{
  "num_hidden_layers": 18,
  "hidden_size": 256,
  "moe_layers": [2, 3, 4, 5, 6, 7, 8, 9, 10, 11, 12, 13, 14, 15, 16, 17],
  "normalize_top_k": true,
  "routed_scale": 1.0,
  "n_groups": 4,
  "norm_eps": 1e-06,
  "optimizer": "muon_variant",
  "train_tokens": 513400000,
  "dataset": "wikipedia_en"
}
Below are experts of layer 4 (counted from 0) of a mixture-of-experts language model. Rows are named router (the router's row for the expert), up (a neuron's input weights, with its number), down (a neuron's output weights, with its number) and show model dimensions 0-255. Each number is 500 + 50 x the weight over its row's rms, rounded and kept within 0 to 999. Numbers have three digits each.
Before each expert's rows: a language model's description of what the expert responds to; "gets" lists some tokens that make up at least twice as much of what it gets as of all text. This comes from a sample of Wikipedia text that the model never trained on. Tokens count by the router's weight.

# expert 12
Description: Sports words in athlete and club articles, e.g. goal, games, League, team, Cup, season, and possessive apostrophes after names.
gets: "'", " season", " team", " League", " round", " played"
router:586471494476474480457453522469570523571481463602556452415424494451476509440512489465474449491485519566537467525597641517477511563451444489555456465491489527462475509509451463615442494588613460511455445504443507516499616525584460534506537493453535561477526484473550518519522543520497418549511567530464447490432468425475515465498595530506588575468519484570511524468446562511532501489568446539468462380449537411576526485560586449527428530595556533449450499509502505526444436472498505526494540528516466457479450549527360445482418419559463496556440505438533477368529458468472466464466405468619542562592498501471507450463435541549575509540394445509443519498537500528459627488493438584583591555491539460474482534493540523409556435518507526476473510573441525502472488430496527
up2:472489525580436593527465464586460534429574582559480432420452495535552566385509577474554451578470542520448542521571437590535566489446517486548462539472495522567489553565568495570429437510486505468570515451490508452512430559439532525497462574553485552462507565446530537450447447435506531491575524415513550603468422577541553516511477468492472479492415474580559489522448444531478538493572392496475471502546435590492418548553393427452559518533475456452513528565426455542541551399502545514499606478471426477531451453429472510533478508478436494509392514448538520592514461536487468441484536529395560461381493457454553462449495504485549509490575485534424467502521489497507434481567375534544504435440487449516542523512530582490491513504517572444522400596472475508419476450494478
down2:531521430441498515454603462482422390510536428512565447573513371495530522489555476440541507553465585511513509493440513422465352484500509457543501434524496458472480590509490507485585478513493517487467506445496503535534475552439512457518444505527547543547573483541442551450512434467462475612507550565478581390589640524514521488435477527485486472513505561381596461487497426558464527468562513493483524537472456486569443550466547588518387495465502406522502481558511524571511515394464508455462533589552582545499534472487499534593482549482507510578552498483520538498548522495474515538578440445557478433475429541397589452486516447419521466585492445544502501439427520492421508469517443436475458521556551494553476437445463538564455480469462586578577551388470519540513603464503564
up3:575530477492450461576545460528454500441585401502533481510535552549558460550536533434585524436439405544473470526433512494531472490531504529438517474407527552488546424453499481532456428535609577549333479457440569508530503592468551609473494503571448430452500545520452488477420526532526496505482493491414488550500519552511493525394511484459429529442516399500510415577491565427441518508453534548572537523499513457507515479550544488555487488447438537536543394560529500542585495434516541563524518543577568521473444473484389576473509467467441476478535486423452495444452421596511595446545519492496399482465487558507437588537378566420484494450623496546486515467528552568506477472562493569475485489419498466530459469565530585491488502553519519607470510521410499508508535553422498
down3:457581557530464450562538494477530452559392525476530528532531495402465488489625448475489487534448562433455516491519573552369550577490439560472494451445491440485526525541446448440441454548520388538559580475556507524472536504513483455515410461645431518538495523454474551513551493465435582470528466491621552505416550451550506543553417500461522461568423489561518462478526444509472419448495521471460507505467462523455491398519432528498528442539450478462500463519502388386539460471560564463436499484560450541460486519469548449474482520418443459549511517525528512582520514530521615449496424534461548569519582445463474509434523484520531465498463426468534520443562569570497448608490442488572493488568501450459496537420566519508610469572471506538537538511478495578459579636471571
up4:579490449554509469532472471596526464587516517507475528513407486530526503482613428507491356538516504551518519430552498453431468537463481519599584588558532495500472430559438498514485450590575473480513506492501529479536510466531372501495516567527550525491588494453538498387541461511478467451513540538489565462482592436508541505480575429454480472543535585509554464537567563507543490483422580460462449440502496440594540501542454433559469489491500548515612494501456589570535467451489515560464584529452506447472458487560497482508555403338530559506447549410464449466552521464466464414430442380604576511474427470496471499515481541490503402500477486466473515515524320466498609517538496471448549511430481494480530462469492537452491499440519558530547503445485523518446593518538547
down4:466498514485436544443505451481515431555542547543630510421484503503571401416483560491426517485514495525531501566468463499448500542495521500464555482535421454550407416519549520504511525550399419438407439466502472517451552502541455427480564541536481463604523544539531422496501468507429482538555496586544497364424506535474556446510476419504406451499461534562442490431482549488495567506481484429486453462485489473540467487506463395446592548462545469487469525534617521492595378514514631503499562556515516524482518530489560475554508426552477514532512518468575549496458464486465520587456589486465512556497484605499533473568570435580550453541452474517395501512448528524541545423514460456492554407423596529461477503464545521455467545486554621441558563517394557556479472486542573

# expert 25
Description: Word-piece fragments with b or u inside words and names, such as dou-b-t, reh-ab-ilitate, reb-u-ilt, Cros-by, often in lists.
gets: "u", "b", "or", "1", " B", " b"
router:483520462614506548561522509500502607562461549547519555471495501499507503465560520529486532410486462542547476561538434562553494512559537477416472522641563541471530486557498473499486464554579513555469387618470439587463517508462432486530560455419499549540521552430442521552419523454580573484480398507420531594461537590517587470465529586472460549443552499496397426466444432437436414435493555443469442511565434506605516518509484472507458398473406490490591527525449524492534523430510536552393462473552491399576466581525472515561537415587443520528531492514480490470505505470527427509570489513490442555369485430513467540447491470525434490433528467443541516431441464447569488522471562520507515525495468462537532532505570468556538436448624540518495547486514476468480477507487548
up0:508435498477397469522527447456470536325574501557424508535489536609501460542500476493429541477444513453543464535639571391578460524535511517524417523557526551432461561458504506428426471575585467398546557468451520458428540517404561560543453487545471559510483418507509601494512531537477476584531432417535536549497480520454595477451415442484466464493461496555552520507497449492565581487500563459470495485475563486502546513503485574511474480454491545556562544516535472494519504453588493404373421454534456567514494507484503505497551423536512511531459423529507454434613482503467516486577507511520501538506557455414546457485603550523548457522429462499501507475417489467581449566427540433484471510400535440489479490549563591570410526488504505441473537521588476460566513571561508
down0:494444607575417495551540494574465468576432542391501559574555495539495441566508466469617525454482552483458486554466480534498556492466473401427534417526416587484512449520521555582583474649559523518471593444554489449463518541593349521587478510489490575490447532517408421509510503527529509484519571475500489476513576511502532504498506478477476516466511498521353421534518560452524497493563423463532465579453466492531480544445568462523550587419526457527503395484478445455560384527505478503567523541459499499500477515491514513552427530505447477458493484474498461510477477476511435408482563548517474502538547462506437523507454454487618493508555479407353636445474509517457417482514427524542579424557502498494464550544526475424425520509523557551558523526463488448523527479475479
up1:581456515598421503506447446494449512492502588508502558520464481418465445546463530404436485454501489544543508472591534507430427574509449474503435489451453519506443477529448409534571505451539493498475524493508578527537522521520428564515570450543556457518549530511540547474532395437550509523500507392407539541488392562510459518462562580498507453456493501462539470586430488459494438551514467435481480495501480568518398573620573432512522451626469465494605490488449474399422465409450565523512514484452534558547430488505484528468543462480465521567455474463551578516522570527477476431531505483544550476532462391542489494466510557528552566450538516650472529583494470524528499469553475434432531505485601497480621519492489457567589533455541517533434597542508394471395457566526481
down1:495476487489570485536483639544516550546542503490483448563486539388540436426531467491417539467474497489466577537529460555603457466497554531489499552529492504499551508522528564500502593463485481531467485527503470463636500471605509429529444502551538491544508444409399573473557562502452416493460541469523427565520448369494481489439426448437464565516508543547477546537546523506510523518426547526493489522480520464439538523480551571556527534350486498666463541524465483422581542526471469479491496393575485495602511523498571511498437477556486519451492546417343480580505521475582485482521434548505539443459444581507436513534547449503549502527444477464502471487477521501522546577503434599554516436457431498466494496472375461460411451444468581479468531410472550534433487547548488
up2:545556535490516533478556498574516558598549487566447545507435480609421502447520537521546513503507498535491492486551559528531512589477490540554510484520461435543491527456433422580447436580431518510520562508519558599518529451509419439561477586483435465495486562554444526498481466452532585542416465528526556534490453550512507526428521426403552517473458491473457450526537501504450449572539412481475448452548482362534590476570651429543540494494559520478578493508495437554397531538509500516481462496396516416526415555513532481452453525468457525524505443499462460516486449490433477550526468471560456506465542473460575477540497531557508427454491538440536629536407482451513459493485602470402577410581531519539552406443486497537561523512460521360592467568484497563545539422503557
down2:459481559463512398473486507515456531446568457469591601516512500543488505493452487567387498613517456457538426534556532514499517491456475469436440396461619522616495392466556580416531482525506532449572458495432508558498515447459489513574571424431503472461554397497474527535554522469534488441458502474623497512401473522484504504518567446516524432521513552419444525462476407434585557530520548558525512511569483510573497502498441512335507543496467591495496528592490489448497391507488409505464546541380556493516501407487475435462536531515506501484515564529519425551500477483571480547469486526443533493502531520544483502477535545537561493476524438490551565513464516581445508517447461525542386536583456445531505551526550503483415581452474483496448561456606473557624505570515466

# expert 26
Description: Standalone space tokens before numbers in tables, vote counts and dates, after pipes or words like from and Flight, such as | 29.
gets: " ", " T", " t", " d", " D", " w"
router:455424468553470495538529550465532450504442457438480458632563474468520491451417456514434429468514504504519489557606491502518491563514528457434431552530532507449494390514661438463516516545530574433505546483448526418531569489497506574478522412483485452556479532447476549403607528577569384409526537444543449570447536544493557483511533504460467457544532525513509563478446461584509571550470404576501499494567537593574489517495486482489526547538508455581574616464524472450532431525502469547502444468512535500498430497525528514526493519479478548455524539559476424388555430502497549416520513536587464510533527494463449504466454435515448505550577447461515493461460553527449391545455554437533410494597518556540448571388501538439511550503548480464564470379519432528481461460469577
up1:440533464502478513523486593420536568516493411612452504417453494519591540423556477508532542463485544554461478435449559536501481468554536538441514518525409512509499568524536445465587524447555525497530490570561448558478488435591508467545501499461472471497439493488456444501481472478420476498510529514571514531519535507538493477448512390614428497572387554491520553442401498491497481542551585512458483490533511456466514461461526427435527448528410573465533469473658498424509451454535503566497533503506491448526549592491552546517455543500452568459465571533521557510469489586495466639441479539493448476516539465565519492425404479594485391532410614508526440483513496460598487481484512510481506426503515570548435543441580533508557489531572476448552534415483610449579580468383481
down1:549492575475440538468508430538462435459523560473474472547581548568400539471516563471528495489468503445528535522530468475405418513542411466511513476522523489505475466466497579563500466497478462648500508522499565393548449478451422455397514486545569549582515571502572470485526553482565468498456529510451461511487498564491514532445409531429519509477514458432465529451547407484651572493409454456467578586445499480415500538462409507676542520520525503541477497564469380535457456488490531530529484510467483560466514526533403483463499483447446470500563472451508466556492514458480508466489460440524484415525476494548585539503557505431582494589584420514455499512501448484464523469596547575547488457441506498520493488638437595547422453493377542469512457500518534591562509538555439
up2:517499540502565516606451551462448471543554514527499509430446506522464508471431454419485552475531456530483521496524379495451405517519594529466531614523442533468514479403531482450519462562489511482526491531511556423476577563553459591553537350435473508499398519532423534433439476513516483503416416588573462505561507469601438509576514507469495518407490430510505429523506554511628484641482508470526551491456597557461544537422474548487580487525537521552512488525482465463490524418490544550538429508495619547504502454533484448597517512587480475475552553420538481517473461496505432462570460482545509482502462567492391555446445545423468532493463470456472456524481474486442536512472524521465392517545598536392503512536554506456482426443525427560547391402463565538470494474484508
down2:528540432453464544507449490509512551497487558427423556527526494538496432457620532578536459571469556431525490518442497468487635491455508482574457400575444513573425505539494448531512455471466542503483567566453518550535521538483450448364551512526508517466572521474455481594503488636563477469561467491513466400504526562354533391391462473386485492512472548455552529518525417490509559459485413425429406586597475473516447447504526497484498531459468549505494569488488526529523443470490478515511622412448426461474556523487514557483479521432434505447439454505511524541507509519518549554449472517492458535518492492505549474554487551569490489454512483524564465416510522605565560606530530518484542418533495488667463470485448545570555502481527532492512534458493437428526475537523394
up3:528429457529590505491464515453476514535425505599472437522606547541533540478516542582549490464500445458454538504480527521505453572491472474451489571513544594473515434446486573465398408414483529483528460449580461480508575485534516551514591482512415533499424537525440498512530469568527495575344543422419365426590507357534475467522533489494569481493528505499461545479494564545515488451487468478548444464606468507525491488590429502438572479524507469484578543534449559536546498568553522636502444527437437518518537619544447540563483535517576561536516506545475436443512489483497478479537571484401444563437482516557510388486461445420473477467504389487401470473481520473634473523560470428521503523476559478457495479511483509555463477542561495533574471426525466470458548488528459
down3:496590558518454568447490438510528428428588409507511588524415501420482490535463482476435405549501553515482443491432516507494533404558507462546489395530461516559479478483560467573544618610495585465526554556455541529511391556517506566462495561449548486440508524391519511474526489518520445444569530515568499576403540619540579554515505521493473477489448525506541548487401486431552517441545489465453476479423505558525453563387547471484488481551504425590497559465408494387386507485506471394499561514507469520487567511498489484433520491463545476486496513600580511540467523517538441497481485517464406424529473503526452553588471561547490554553583531447534484424465475472346515505556502497553532492528532509525452546556519529423579498529493503441516553563491548482524392448462512